config = dict(
    num_hidden_layers=12,
    hidden_size=160,
    n_experts=40,
    experts_per_token=3,
    d_expert=96,
    d_shared_expert=0,
    hidden_act='swiglu',
    moe_layers=[0, 1, 2, 3, 4, 5, 6, 7, 8, 9, 10, 11],
    router_score='sigmoid',
    normalize_top_k=True,
    routed_scale=1.73,
    balance_loss=0.00208,
    balance_bias=False,
    init_std_router=0.017,
    lr_router=0.00113,
    vocab_size=1279,
    norm='rmsnorm',
    norm_eps=1e-05,
    tie_word_embeddings=True,
    optimizer='soap_variant',
    learning_rate=0.00673,
    beta1=0.95,
    beta2=0.95,
    max_grad_norm=2.0,
    batch_tokens=32768,
    max_seq_len=2048,
    train_tokens=263700000,
    max_steps=8048,
    dataset='wikipedia_en',
)
Below are experts of layer 4 (counted from 0) of a mixture-of-experts language model. Rows are named router (the router's row for the expert), gate (a neuron's input weights, with its number), up (a neuron's input weights, with its number), down (a neuron's output weights, with its number) and show model dimensions 0-159. Each number is 500 + 50 x the weight over its row's rms, rounded and kept within 0 to 999. Numbers have three digits each.
Before each expert's rows: a language model's description of what the expert responds to; "mostly gets" lists some tokens that are sent to it at least half of the time. This comes from a sample of Wikipedia text that the model never trained on.

# expert 35
Description: Final pieces completing names and adjectives, such as ow, ard, ial, ian, land: Bristow, Standard, controversial, plus John, West, York.
mostly gets: "ow", " John", " West", "ight", " American", "iginal"
router:587488480493595486497467546503469497481624460471526439527500555419483486435551460525474568548502541485478442472495484566494505417445500486414567440467484450473435402566568567556593513434470549474480489468464429490496470454510455489581521496532529476530461490509527564515464491599445506479550536390545521678581482436418526474577449451477519499491489495571508491482509469484524409494446527492545444525535448590508572557555448428506561507507367517470397483445536600428529502468497459
gate1:438477528475517486527578509486503516533448573523533509517389493478490503474493467538568418525485462459503546471500453493517484517544504535536584505476521439517528471527488576452522493561675549553479382547496528519477602457454450519455524596532450457537525393536504621468481553538521467568569578548485477529543452478487476470486501557450533450460533435563621524450554459603451496450466565590456452430523552539553570587509490534541550554409487482526451560401560429538486456575522548
up1:476481473563498580512526413455435509501422562435504552540520510406501575480528563491531497435526432519434530420486548481448490512573529514532634419545482435484519453443478536595541487493489549419449443478430488479458547575465472514513484513411472443446445471509461509528574528517500509503539504499469564579561536434579584540498430475562566541476525531502516471471479565469553404431456472439554526481505529580508479512504430365511338581485528461458599438584508531540545494531527557
down1:436451497532581536464486381546582562463442485442578433563522427413614543508502479543549435528561450532480391473422491502499515539489506461526520468446556547411545500548528532527572536409508484449488591428501595495495444521489406545553455449430481428454536493518466524520527575456579589475485448504519486509366577452440509544503445486443526412513475497526493558522489521514517431481494522467518505497573438452482503363482540449451434488489491452579505454572475577484434512451554496
gate2:464535497490457492598457519541424442478507544593453427473446530427550487466453431598442499522560519384517545419462442537467525433504513521450502476434544542396470487514506485466536432512586544602466535460558474527519475561516511488502508519544519480495525465503489541554437516468440571491516418419487539403497455577455463550535555572479509545539462504418515441512513419443527573461498465539542498382398452549580482621533481435436516418412434502537399514464563457513536505502565549
up2:512464460454451545480559425526457547500505499461495555537510431504523486486404455452478477514496455488530483532582439565563444450461480501413573541477484590437509596492405475494439492504495522469542508519570503472522519426505529486512448551387417474563499504486483520460566478425614491585492506554408518528567449462523542540469440431602499524404452474525452513538483547460500547428453602525489554567517526478484571405382487480535497571457477520554501500553449474384494497583347447
down2:523605505493550493587550603522323506541599502557444557447497515425533515486469460543369536480557456425487454520561528410375573554517516578464494509495545463466427447487566497569526415496552458559477475500524510519540466536445383540545490472550427502438522484484498497474526515462434544505553468492490568484567515572479523552491459514506466503604537468493472559512481546423531429484500560438448504512476468510478485471466472476472451471509467471576543553523619534603443410472440473
gate3:407447489439519468621579500502462442456411567529549537540523525348449414546453526533526563496512549510467433410502581515505501546528521437465448499447487419540456596511586551489569469454475487538516442434487555438532549504567494497522508365461460452511512427489531467467584480480507510537571502475529511451448469395539620491531467574514472546440477536510543493573447470520490398476426549509510463497525433507565586537516515520452442512517488538472627479515521503432580482472564488
up3:617468413571481511494487506502483605556499528479511532466502567532505462492524492529514466508505522456465582507524478470527462513491552488534465439461415524502441521463608468531574479434516585545480561524491487515569488479545451486532530516508556575496572528519421527468576543508476507492543528532602499535531518478461478447422571446494674437414551551536577488441545400442500439502560517544553425462610563410531488556423463490524496512510538492598583492571513627426496489568441427
down3:509500423528472436492607501442540459573464428472502514506511529524488526467494461503462493521469536489454455491497489526554441453521530465496532498502407568420492530513440475540564510545462471459511637458444525496546484445539425427548552442448428486543422484541508512367497539425545529548442425384519501465521454530507584544569445461527462573595574511384475490466498493443434481432461546432435551506523507490544624539627482531447507470469518609575542536406512490541479443428491468
gate4:435506487501519488463382452476501482581434465459619479475411532521504548451489465484541446548481518532467473493442422475561517588491436481531467529480534476454379570524583432486587470528539424547438508506453522506426488432470488508546547502484433508567446530467533533517497530558477484566444572521493522418554514478500490393470437533454425482579488522613522524424577465536573467473488533464425532539500499617519517533564485532509501527344448538579451441465577584459542508402530496
up4:556500495558452486449495476459546462509474415481462489483498555539501499507515518528547526543517455494398490487610522445388563504507519518562466481486619526566514491425513442535511504491494461543429384457509528491551456453478524458593486468539319509588497491498487421478533430582455434455536495578506517454531407556471492460427605425585460569491497444512525450464517389510466496564561490586472435551521480568468517541472470436439508478504602523520560482507455460599431510588473480
down4:609446463496565525580513415486525484386422503474536504431524444561588548528405541471515502492457478533543518484511455520557529543476456421577582513519496574479558489563466487487451445462491374433512510453471570482580519419517499432425563443533506487450465558428511476423454535475541509530521470421451565492485625583506554476548544499444414513500479552464419451509429504455518381487507449554556489473523543455546575511493512464534504523480444487413468560521538576450588580578494543
gate5:527552530594472544497520541516565535562457468501580478574563580454417498423477526454433582482508508458469452511501430482599550456493518504406549496406450503447565418501523450480524433490559510544545467447496464538468571494505500553558530541446505552529529459474522517463512460569465540660508521544536557604488478435440506484575414534491555505421586615506557564494546452520502577576392441525512543446441487485558478448612458518553489447534526445531458464476460506467531564572470456
up5:543487455501396467564406465487448455461478386592555465512512470455566495468517560549451507436399464548487443503464548518498595469583556496460425508495477480469504478443532572514573582457594531535540494498516455481454559409530464475528535508542544456454532503586505510504533430463435508497456418468615493481460556456407494532503546529513417528471604488456450545500581462555373423496537565514555495504490465563470496511455471371421543446508560521499462614541496581516481442496497471
down5:520555510528567524488553453488613543540529536461428641418531572404437478435426519505623525568566566500542460495478450481542607550482540539500487502563463504512430512458512477518504494484413512508420480508461547588476520516515533516428588447559530450518481480514567555500512518451495532411447610514469544465520441580552593579484510441404537550514473530449478530436440504449546435517517499462394476503490587485528486534518508515518585399474539517472513396441508528482429449458422511
gate6:493466512586547458519452416451432523474603409496550467530559453413480504550580498487538457491448448451457488485506508444425489446375494512467550432472546479472521455494493524540555442487650471491509516527493414540522481518311431431510535486484543555432485479557481497500550548521584433553518523502441458567530536496537458454551446424457500493480637626539446505417499478531573509467497499573485450573496482571492463527554514487500530486498464457573474547438476572529481449439522558
up6:507557598631492402493408397451559456526584486567530541523488471548463547476486473524446444531508568487601552456551494403521492471521514496544491524536496487523574570540582521573472485489480490465548417476563509493452527460457508447439378538552549469504445467459576434536573489434504512453538574392437498416489519473478591504416367457538575500423521481543565492502476470539498553490540512480512532473596467460454403554543515464491477475464491501418454473492560553548510411456516522
down6:502518410518480509449511547507536486426483493528484522540443467507556461446543553439505552467494440614510557567524599601510516475476402565466385350485518568432439455460445458555400524422526423485549550520463517519525518541518466485541580472498503534486518492475407522459593357406566507492501507506514452514455507524531475443493591499623520541484397435491487546448512559470412555530501534493528532506402539507539522474386468532505576518559523552504471461495533515491531532526518423
gate7:482498400583466520523454456550497581408519455524485448407550420484423405505608453559517397473519509571507467494465374452396535496480514519468433451482499483494474444538528494525496437533477455487513423489487475472559379469473531451504436422466459439533528515547516541561424469528510524450518553466426529512500464507368502486494541505544499532520507490501462479424456519516602512535455530479596498530462497502443416584527466443452508599643361518474490540450479511511518573467460486
up7:441532549521574469457501507489478499562567495593531508556595565535527547571451538414462529537570458599473572535531509567535485431489504534551446531545529494546583481392383531506454522516517493474517457524470439456536534571520529506459554572486485479566521541454557422380598424561487511508498555464503514562516512465462420507570435525520541509514489531550493509453463493369446522470504478528553489489551502516417592588376430533486441527428539435544427547488549458537508384444471525
down7:507495479526454493511458543514526501509457487443441519497525531522455444490491502522562550402518511450522523633586496534472451514498404542573552564548505584486462500577516555516529417438565434510572422460456530593510489491496477488536469503562540600481484614573446409519528487516438558500570443645463424397463563445431538411501510409532515515492455413486550438464558479530451524478485511457452490538494536498456501463450481463600518500415501487522522577451607558547566544540490413
gate8:465411498488513470483466452527512591518562463474479533495492591570462539538552488504572522533572455461512581472474420422423478557452558458426492465495578549510594367406561614559594558503452517488494432518439501488525559483450585511513529544576539427495428451501506419515562492503502485546464527498523530524524488413436517527481495468533607545469495496426551523584555584339521394459520510474497560457502452536418488522473430497420454523493503489475461447416458545487510493529524532
up8:423524491474522532459503497549595423472502526545458481528566464518541491545452488442367611513417516485436475564509473477462464388511440471509516510548468529570581423497462579459604454459447456490588466432458553512572507572518567430448524568406513505489580548489477484546562513480493584418477600540550391481467512520441478415536531548570463416515454576498429474486549537484560418419618480544494497500526518490489498439445564503549536523430478475563502485478501526513452539530501571
down8:493469536520520375410479626539491524409528433544518442469563451498461485544600487508539507454514533539410555482519475558537458502561431498532477438407540482555449501540458574561535537518553527550481503591471545567456517506556506504515480577467477449521423380526558590523444598550472446467513455506368453566509453439600496506467481511441445495487486570444445423533529516539498417485442508535473486508527526449436448510434493506544495572557420558567487463564448520477437497407566532
gate9:586471515513490582452553494482536467457417519481501458468503491524550533588472504415519485475459606579567509487553421551423420520447492520520521474543532486440492626513449496460474532515410446496496440426583492388524533528469486440443475421507430452451484508543419527511505496583562526471425512467451522528630561560487420456482444451583563509525590482479537470474552551498473530513552482502482611604489567505520486479554532383433545438501456478451472557417445527492560551494473580
up9:462524584459583523443439568517474541499421489450509479426543487384482486501444494470600405446524574500453453452475507522571544479406428477571473472519502516505475437542482426374475477510422476531515440466474559479451620491519567433589527504468395488526479514492541517544494501529509470491476559531491538549564505440549451429503579547548438477485450532605546488513572540498536497432441558522426618439600564561520453638487537457513474560538466485481542533489472456524468563470486543
down9:474507491493585524487530436482406434513480494546464449516479352412476562512470429525501558405516551540526564449451468536407479503551500436512595437493541545545483540466532408535582464512495490539517417526423561446507486485490506492486434527570441473448581597488498529395458514508630503523446532550562532523528474511503488472475541480529515512456431613521471508501516556466599446531481532468556558571497440537543447478610440506529433564369504557454444458477608460539461501483476527

# expert 30
Description: Uppercase letters inside acronyms and codes like AIDS, ID, US, II, plus final y or s and air.
mostly gets: "S", "I", "U", " I", " US", " U"
router:503509428495420440465551512532454531473526466502519515529450456452494539467638500514531569559376501462515532486561578532509524433543395488548581479508497522509526523513418474522493460408439438465511347534523509506512468475549512547503404495495617497550419542464548560465636483610457527511541505414487546588460529463465552380490440545524491493555409470437474470558473409527473503502475493450477541525445484463568428466511436468451551541544525468440489475462522553556497610486512516
gate1:559507490479473519446582545455420491505456457492423474509506492476489463480534492568523521525514548543617623481558432545538495427450498615473410523508512490537541433483644462495585411459566493485478484420427506430488548537476452509423588527514542474555523452506524470625532525408532515473580521560656468534514563436509568493589439566552570490556537572456474543488496446515551500571556497540589480485589467469512494590508449444486465463514522490519480505500501517507552553556515490
up1:476570541481418529540471543573424485567513570570459441426467560508522405558511472461459534432535440473514570410516440519514487498467510586477539516469475548550419538522516490538591414461556479527527520386487432499549492553555564529441601481526504485491455473400461521504503489413531489535489439539477399524490429570394565453537507487552544572489531508460568552525502622545497483473443503614488500410500533542522518510535448528518550609401490502519497462432470548597439555511556525
down1:488472538563493489500523513487548492439541533459486540381430406532555436513434572556517574510523493496451441495572418462480560467453527434578496603492538512459588480482469511605491447545617494462524481546513512589518520461493510481485541610500490593480411553514427546489510515523511573458462490517492585496510503534557536486554589443494529395514407521539450542468479586560493525490497576534500508516478639564511466443515574398411531471381460518504540452477562558556474550514541549
gate2:447386553405453578456456517437524513476444518469447434370516489520637574425462456483427484485504422547493475505533510476428513439507559454569432508430495462515576502475456463509605470542516443552517562544449529442483466587551535457481528552531522454475509486451544487500464503515483516549503473591594497535471543474480482473423527530423432444524509580492452508514414522459525517493471381504495611385452504505519511590501436462566517414490535412547441440484497494539522451530391503
up2:437446572508570405513496408503412491545522531498510418561450572503559500431444540489487586528509563532474528541416560485561537506512441496479534471554500439517480506523565435503454575568497516471531549497507519485507561513514559518485526534387509493588505668539452527458570482536547560503560556478483508565579542489528419544537492468593527500438520503510639454388470538491398481520416433478545541589542522437430503426463517578498497474476580504587575526567527498494522526451463480
down2:478505466539482537560446519555529511530495500521475458525461511545529539567479510445508484409450411386557521518448500548509556538463496488432534482390552454539440493535560527516427470529466550443453433438537551513560467506487441522506502509440511552481467502526504410491563454550557493537424516431570503523587599483553536397528571539523616602531566417556459439448521474546560435399555506433546522571452436530391553499418554431507468520529520462525519479395505625455511447491552521
gate3:444509507529467485568528533475521441475580480471513523510496454422524535430542441622557507547542488521518468570515448428447525405460512553530407546454446389483527498543597523530483481437422491614545484478494472494558510421545388472425488495543529511462502457481582495479562574438493514539525489449445453564499529476422421489443455572464491574465558516487497587589510522479513421525496507542533469471448472456485507464463570448378516577494491443540474511431575576523483495639603440
up3:522490402513430530496503532606502519446512449452451594469626597442549473515479524481485589480472498465429465491488482476462471545506510537594527496549545564427500570445467455456448516587448410558457541465549507469532509428474537511436502482525376539540589408456567523511476512603451498491474595454434421469486479500533480459533521493449480432576475478481602492505558626545505455550566468560509423501529490488490502550466545539556394484498525501435537476484419466403569466584522509
down3:440520571514514456500476526556515416495494453474550443527415546530562415522542453507431527514562477567529538452520538584413458510417473414505556570566459493419508496579501448501517543441451509508640496553554542438535520546517498506534553589543562490425502500483469567454544441433613531514287486417462533491510475516462434527551522442531491458505540491481446544531543460484514426487438526523506551525436523526491400543523532447524501473546478397434542562501489540491444570448434476
gate4:387496448470439454488442417494555476489539538506566481554393478520531590495506508499432582446512486482548475438465469496572496515412456431565439479520542415484564547537498438541508579553585535541495485493388470490584518514560628539550477462503429448467538501421587557517496458510525479513488481435558474413411500571546486544465562561521413471549512466496466550483509635546516491507596482530549423564457468489427561514409552450472484542575461459511458509471489505447553544520421455
up4:396529549603582498534520492424553513463513514563509469516577497419445565528447585507532520551496465387540603448498594486484531610460544509453463442549450443633569550463478452528533543492450492547529516543536500478518497590454488525484596442391609500484463480504587514434483529425487503500512470532504522541456527517459466458506549473429486575383536551496542427436526506539532490480588519441505506517483444491469538539618412452532501477581561523444494498517519465566454489560459561
down4:529483454496525494369503447458494417517504515532518552466457502409549457405468428547441597433551544531549516423427495519526524513457490479398554514516529494416446384464519542488399470498524497482497529542468456470527483572578504524565492607515511456473533538512506368449507460505584477590417544539550489505457481584518517511446475491496562533565566484456512481535556596503487492520409507489439511518446458469402502529474524524520635494550595508533469483439435445422460585560585480
gate5:482492470491580470494514435531431413593498591460557495580498552526505548416483542462531476521521603592529467392366449567490563467458558464534480505448478478511473530554475506577489432510453501499495420515548502538575477428523458496488447435585503512487480509482588454515491563510526514522450531403428452569492508520475543522543495516499488494520448522557445453548468471426459387620514556369512483497434514391438581536519527490415429436549477564514512413504554512459488466490484593
up5:431448533494475372455537482475490498588509566581479504511459534426415435496587482534429653440520560444489570517468502489441504587455496520532500462485484536491577484377499504499542460498470509465516524424438548456415520559447481584517512477557468492501529451495528555468527475619572501410559476617519529514481461515536492435489464521472559511522525526568641513526558451480472478477450641473580550593475527476529463452458502494467452496560501544561585492539450536475462524577542468
down5:478523547511380487510509432471434424468469580436583560594480563489472505461526490501496452408504440523543526490481581636426510564472479490479570511477522472405469483458458484505584554480490511574549595474535497503545535505553522451509460425433516386429516474586528502503582542434471461512431497484516470408569431425510532440508389499511493496539450508572526532381516433581550512538488435436460505470497477481508490421597461479506437500434485523516488529460359504468531533482434453
gate6:549588498458569523586480485463475590438506518488582576533513471466493449432478474497572535525514537439504567515469531578480488459506495409472495446526456522498487440525535469438530479388467512500469525603509445487483525424473448433608431465468537470573549519457530478493547526532529464557490515502510442540500466552536452469425595503506601509443402611428533532542499428520504520455500526504460389542465458470509370423546485433548411491382567505521499502457617537453553595556521548
up6:592483479543483505547508540478525511482432502561671453535476499448574538549526501575555522535501481467429433505501565481487527504488590485522440494595535436502446459508435482508502453459488495592520482446554551481429476553447549478472498429501511437453496610514513536558565499507483540516467490584536397401433419466440510511521400494412531464502563405495479484513478409411541512453519518436473469468525508514396517526519451573543502441516570636501567425545592472534484548462485407
down6:527505408479457539541557516485468552499528494588451554498478476423450452498542442511483454526618561590446522476460504537556531456493441549565390469583569530564446476584403574486547500558470542564496574499491466538478595587429500579495622504440545494534555589597442474414551440531463440483491525468489526485482506462524455554529504581487539512425540461545593504462460519548481414512435445528498525503387461470470444504529498374525543475487472506426512522426501446473535564460478480
gate7:539479499481576436492524502449575490487557540566529568470489510531432488507533479454479546468541558456526513421482503471500448547537474564478495448474545488500493509534482411523596451464550483508540487458424468503419595411497455462578528511447458443522395493543494436486605508521554473539518559503497424497391372578494596381468499519591530559435383427498508439458470484485541469452531465439489486521472480493439500420519594358478446543581574465462504539459588475451502467548563492
up7:580586570486457481528490569543562489517514514528511438580482437459494470454431406515409476420441473480556524432509458481590433517507464488513437437489451509461547532449528469552514467430469533470565492454539476485479546479494463540494477572531498474449404496577555428556581595495530426447517557474590416416469472442485508500516453501582524563614545443407569536580477375461509507436433459511490470525487451556571427504492476466482449616558532426505482556417484476503468493424554511
down7:500535483463484553465532510505534566550517502495413531491510469505479445455464505513629493580539497466479523486493510500533475483404466474477477571476457511485472451484570441424559513425509542482563524525598514585540468447461472492518562374524531604587565471485499465461530498420504513591475468484437453490449544456652538515512558477529475493485568562506480388545423562585529501440470568482514471545479573627521553372504513538519559542486443525521460460531428539637393483466502509
gate8:501564482529433447482573574443408504484510519436503522397496511484517521570496559503616436584418445532484511514552475512465437434525481545492476549541464474512557491527539454455404500476552516548484485447458492518583448388496453478471409531425389549555474530477589551448522555612469431530508577460517499575583399500454425542495445526484473464543495465588521472507481457544557486520499550464507466535463571420562496538523509435379558402490466530441421537528565557574521512484475547
up8:533459477444502582428478451477584518518467545577447508418504541490501458576537539470547516459416516474563502481489468450533542450543564478571489451464452527471546599410490482446453543545473591516463599448516490515497502495560460619545435587469476516619602552492461500534452557484436493458494452451460414590494505476504552455558493433431495514568501503549511544563491489489488406446426497496414517476429466411478473354476476437409431537514521513495424542541474541518515407568453530
down8:461542539522416539432461589565559474506532471477577478411530499409572446450544532509455439556451453522537490542438511469476543596432469473436592537480434442550459512483585577429460566523511566499483515419463458486448475542565485533490437497547554433481513528585528499597493438578486511562442516503523481485539484459439500518468480561422521473508564470429450539503438549486511599518466457496536408529410509515457523382455489382543468562463401494595455545484440492439458459520490592
gate9:490529500559490589520549499563473574477437539523418562471552486514556505543518492549564468511477474399530508437571575581517485447508513442507593517548509485473506460550503491549488443429424505535533397552476421454579540565502586531514476430492507520536530575504419558436479482618520400602559498461466496471403468533538442494592522472501480452494439562438553469561505547589520451446510490565452599453508489413487478528520489495478572621478444478492507585442524528516567610448551509
up9:503529555533447465607568440563464480435542533542527545493484562488428454501557517550443496468496419446400498569467545615580493594432514533569515528480450508530522529478513448487502550412493477417518446452471441543451501493483504516492502400538508492488447440525550474508539499496523512584526486525432474465500424515408423386522477500532541487511451349434569479614486474409500593508475528501491466499572451540485472456572403568502445464469543514575492516543470478395593547408490531
down9:445503475540498518521467573575469450568490447554587637590495529474454487544474518496498543485429474501504495475544535407449514498483509514552409517511488519469460552507539596524509423494469458584482536550522452506503540462546547474466575438479498495449510579523460586468447543546420518480462517422533523574477518494524560492561497540522379463577532506493567467577467473491523554569506533537506477504529619488525517445607480508350423551495416513429572611549483428500567436378553484

# expert 15
Description: Inner pieces built on l or u, such as ol, el, oll, often in personal names and Latin-root words: Rudolf, model, collapse, metropolitan.
mostly gets: "ol", "u", "el", "ubl", " own", " El"
router:461525469486438451470510459477454520484563482392461507504510551489446553538438561542479459457548483436528436591442488519510540467471576480420464508536559450508494477287495524588529527482553501541552533519550435547555497520528466464498369584552460458455433406467458489526568548494382637495501528504430559497536561463471454471526498476479518562566488505506509514507504456496514488539563457453467477490530541367448560578506523509585531522508468568478539516427462559476611458536431474
gate5:528520513469520453421390515491459524421514499556544443555592528417543604470490511481554534494504459474572509587469519581544535453367564612444535581481442499488478556489404425573564547555503551448440501451577594518460591460567501504517494475650438466504406575477515543524460508503559539470520472524459512568457527481459458543496568505525491467546498570481494399539509511464477504463520510497536521484534553495459537481511594372518534500443480588460555527559453549512517565447527488
up5:522536555430549547498462406445518422424445523485505455482439494515425556484545553443520487531513528445561559510398470454466504554584483553483463513436519448372446503453473512502511593498504451436437483535503545477499531467434436672483472534543405511539463532486479500454538523437424540513484474556474582546434539535451548475528463482588620503434419534535496429406569532510517498470571459534455441453541517478522456452464420600496584559509466538422490523503446501436517588470504560
down5:441411458526508527449538482455448433492538528481510495493513522519633503466459421442499524507466433509581495453440509519464398433430563557506593434482457505476466507479546388482464433544410467507460441477527487493517612463383569448496502532495522512587436513533543446460448502563532459538540467584582417572455354442472553598475447522534567511482492514515530569600445471502570418489407508480502534460543512597544453517525447566483480462473494464477407488440464516520482512487474481
gate6:478471523528508457524468517515493496487539496516497540470497521471504523504439571462491392499531489537559553376468541532493410439410552455540425441536587430642494510511521427416512535493482495509538571495477473518569552438547503597480499523586380579472603468527493522466554587449551541512571506497552546566464511571439466534554441527495506530515573542466446495492482441513456576562451439490541428517477476527438509431539457528518492694454415498496494499481542514483557575419466436
up6:518491513488554406621464526481526426519488503527466616559578556489501524540570573502490561562451552514497480460486528430546512474461528532574438428490479450505476551547394591497615605458441484512558473486452514464614399562444574503530560531594546487506444464526499555488463565634496477524477534507493518449583503509391528474487507518432447496491505514536417420531535579551512528519426501527518587494512473546472522463526499486402500408511581508482418443468515465552488506567433495
down6:458474532493447400497554510499546488509441529478546492524470487504488482409521515445568560541484421425484562600587413431551523481527483443477493627501445474516483447537525545575478543500452420489594513517491428495478501615481503577539558510458481438437453563492475566499557538453607455532491502513411509562559616543443539482532554392467561545493370519520594435549438462502540444497497460610477478487468430521414502494520500513530530469549528529479483446452531516602475446580496541
gate7:526533414502474524475486535580493469614510438478379496458544557518504466423367553516518522489408522450565414479465523474552496513491489528423487412534447514543477538445449517443511462415513460511599463568565435478440497495470508533497426525473532581530532521437473441582502474572556562570462442474469442491503569564431474525474640455515481467464442570472462597408627454410504477446484547440503556416512495547493428478489459548470526529518564540481437498525553453500452464541518508
up7:556530520475484606472441546433450476556585529503454542495462582501573450465574531514420509530462488565464449476493447513486562471512504442427469452551474573493480508392476617459504500497588503348613420535520592450501579513459520515544530527533447513425515554495548517544538494555477501629571473557438565490534482497450485525481426486506444493496501593453482541516458489526455478540521556437512539524497456478460348568478563539462547492548527563465420464497502626520488474576511482
down7:539521587600534527426578476546516429528511572519454599550481516487563483509515519535507479498446528523593555543468465536521465460538557552524593431523490513426428380397521479560516441519496587443508587518503508553441582510454560531522500474513504544566574510630460549510484561372493525543527521520529434484454405508393587517490516401436517501495523500419513454612534495438501540424415491492538546481518459482552439476563481491521505519441515552467405515456473433565514487553491506
gate8:533422585502494550521554468472481487429531477447538501446449494587547520564553467414473518414534525542527539464494526486453433476498490546470485527477418639467495543447482492545363442481464491524488403467610369441397443520494462512538540472498507566499483438468498569460505375575517606466461564484500492477488477614507449524526538486479459591565473461508467581429518534504459398511486559493476524485468527475485559441493434533529575489514500633448452534482501567503566518506575519
up8:507554471433477448497491544500477445505465566516473555471464456435504510525436520447506497577501530510408450440474436538549473436515537512499527619496480525515426514564424491514544484551513528494538448454469503463485483484663525509539520470480471382477593515469471558518580448452521436478528534511452530534524557441500457470561557515480420362476397464559603484509568578531529470572524450559500416374496445487469477503499497604540487480440391521564567457561522614502555580511522519
down8:514474515545476498533446472528539495495418425497605521447509438516512394483530479568498428612560485539532454487498482546492488498478502516527511528528489452533525469467454478411556513439462488478425476440493521460584522523506513585433454482521526525552430505571587552419540596554442512569416526462485472548709583497525490539510472539548476508556460486484548541508611444546468461621495489475512561498574477472537466549615489472567505535571518573559433553492495443606457541544553499
gate9:549536395504565492428464512452526456434482524481527473524559553568465498556583533447445397458440467469484474492440482551539505496486559614496389444477428448557519443458548446593513538560456443501519431450482561441453556503494504450572586505510516425524529539498559358514592529489620467555479476541538419534495572466466502568561555610578534516542472470515460487590450372498512455514464502550475476502526565560483470477468434479491485577569537504537466488471482530574563454509522504
up9:541482491490565576540501530563516539468446566509483484439502470470479475607439486484441450517473431468426504476497584510533634516497370506456507494548529548450531529480573457476465528401412470505464531471457520426551496462384592607474487479591451536588508477539519570460479518499465469415509525491525483554525505470479540501485518561430445420497479422443558599509393425519525485500610487474552456440438522521453426490470623470522528414508554447518478533503564480423504484452458587
down9:512490455585561485536571493476463496522515419495463464518373457426484573470424446474525480504589507525625543526509472418473473478531545414461601475592524526409533436546507478537578567547544441496458469510471510462567482504528474609483432521506489464501466589463584454579501551557461514509515533499521581481425561454587630414523521549434533451514491432486488500526454458484462461543407533466484511440515443580493462518484472521538469431457506581424474503480436422495455473609473570
gate10:434460563511552369406588533450584463555473490489375427532431468442531378415523451531488507530514509468466505524442462567536465537474537548437412410586540555499569605491478488492414555522537448479495540518494454439478521515513505423519530502530440482433488511541522565535523447602537530555544544464458421489452533369466520496478478441507525490465525483472450491461564452548562489523557490508519609504560572460536491476439508542480513516455478571456526597460476573406458518410491512
up10:526536525379495545471490507499596462521526550442505452585415494585539488483542446422475485569540531502447543503514462468517493582507539518443454422515554476467476488535488571618500473519515530420559481438412449431420565536576508486415440539501524408478459558534571483416539525468550534519489482496483512525649460482518524446394533522460500471569421442542461496475530513544480488487555578580605550469447494484500596576404445524476469530417484448458542533403487468469470498562466435
down10:487488522515494507525514528467525576444519490521549484472527573491490511424575492591502521567606498514476521509501454492571580366467509398476489600506488476550623457464456559497541500498495478485488589602489483465506497543430547503518518449555520559573502552464492496541431612478474475519549600479526498417580377562521503462577486521481460524429418551524452545517474571540488443500553572476536562469563469535372584506452499557499505506513556570404429548517379513468519521448441539
gate11:545497488481609477479455486560494549505444571540495559564389458424490531504363480541391510498606511454510472495479418516500458499467517466500501465532534507471436447493364470530415572536502469500520513534577536617542459569477507525593564435563501486481490473464610508494515458529487445533521392481502452433471471508557549471477430550542490420493471509546497421565502634529625491535475467422528395485514447501490489475548540485444435434441434437495497491565516566474529502540477531
up11:622516506471490436479523537495511466489538555456458451534512525457529440529577580537565522449528531490488509570533429444500560453563558556394455398582563500501536407524593459612534561485548536600523539502432557484436591382567457533437474471500491472500485431546539579537463559444517455492547542506479448530479557473518383532517558563498494418543447455408545460557452506439467445490502531436483544556434476449515555529434519431582414486567534506536517539497439487523515552449507477
down11:449499381550499505473484510549441488574441434545455457529458476442494496485464535491446486429366483429557574473463488567530514547492505450471509562513561571500444470512537527436496484504451483561465430532449504500519459535435432417483525549479487491524472453537554580605594446440428486432619366479543487482528575490470568465497458431530490525553472473511491402611498506448553448385427463531515559384437515406466539491456490457518448569488491494501512538560475467556519474430522434
gate12:512565523499429515491556572508474574456498582518573466474583623460533533501468633571549442411461517428486484550540530595450544494402566463494487452513590493543531457363499515608511491547528541494516558526556414531546556430495544508520520477510506435616435477518413468521548458454589536514462512480504515507504511454504437507568531532554464531500490415554445393451410617508506524470495465524547546427543421459492507527566520509587449509504482460449467530478480532462451561471527465
up12:462447541516475564385526554468540510516451462519501434509528482535393510504464537523478495436436508565538512536496509578515528662488400471444486439425522512444506553453610437497567514553467408534495561519495415398479539459564512537556463491498494421509387403431514486419554410492416507449446533428463492426560493423469524550451487509522514574467487552427448432468535499528521506515510493542565430540543474464462586563489542474401531523518491507510542518477468559513484386520522414
down12:477598488488564412473509535602504389503438496424475582500496550486563559498501472577501592423508499432432416485441520491551492485569458488479477463531551514497557405479451513485521596473546485555554523515492563507512483518458487432518417500443497601509443479457545531488518512442468490530387614513587546442482576538546510455481615488518466459454499508443525403483422525439519426475539443490494414536603532593590536515450497559503502476437562502560455566571455446499586490480467492
gate13:575479495475465574535498525576474502517485353472445555491465502574479523554542561557501582544515573515469458529544525481435561515471600545463553423456578528456480415415475520468576487499542423531553535483527507588540534461569494451414427558522486544535459492550502562457517510567472461557476557517434491506532514426379475484524499484520474590542414379613461495484396427443534488548510513480440466543486443552385425541543498460473540493418558565465525514513473544474539437545484519
up13:514516456528520624567466467524388399539488375525479445543487430501514495524508472458541428470486528501449577510571500562505494567420535519437455448473512460549527435372565566548441538595477495599544589470579473466470419605541479463507477515446553510504512542507532467484535519470425546505479458476468523498510515580476452478584582443534391491538515525503522427567528550581475458499554536496487467499464444586517499517576473516489620544507601529528519431458466472437450493539588467
down13:464488513531532644523506469505524531491453493433496481470585576520565553500561476479514499468451493545464510483548514506505567563552583489595500469355476589462510441491456486480587527519442428463515487512506488459515628498509469511499504418482548530534519546384587502577512505498386511490548568500551561438454449504473509489504614517505475608520455437443484579499547528457634471464547540470505548496461479460493583497589424545372438522481536478615516532502433455460510462516529508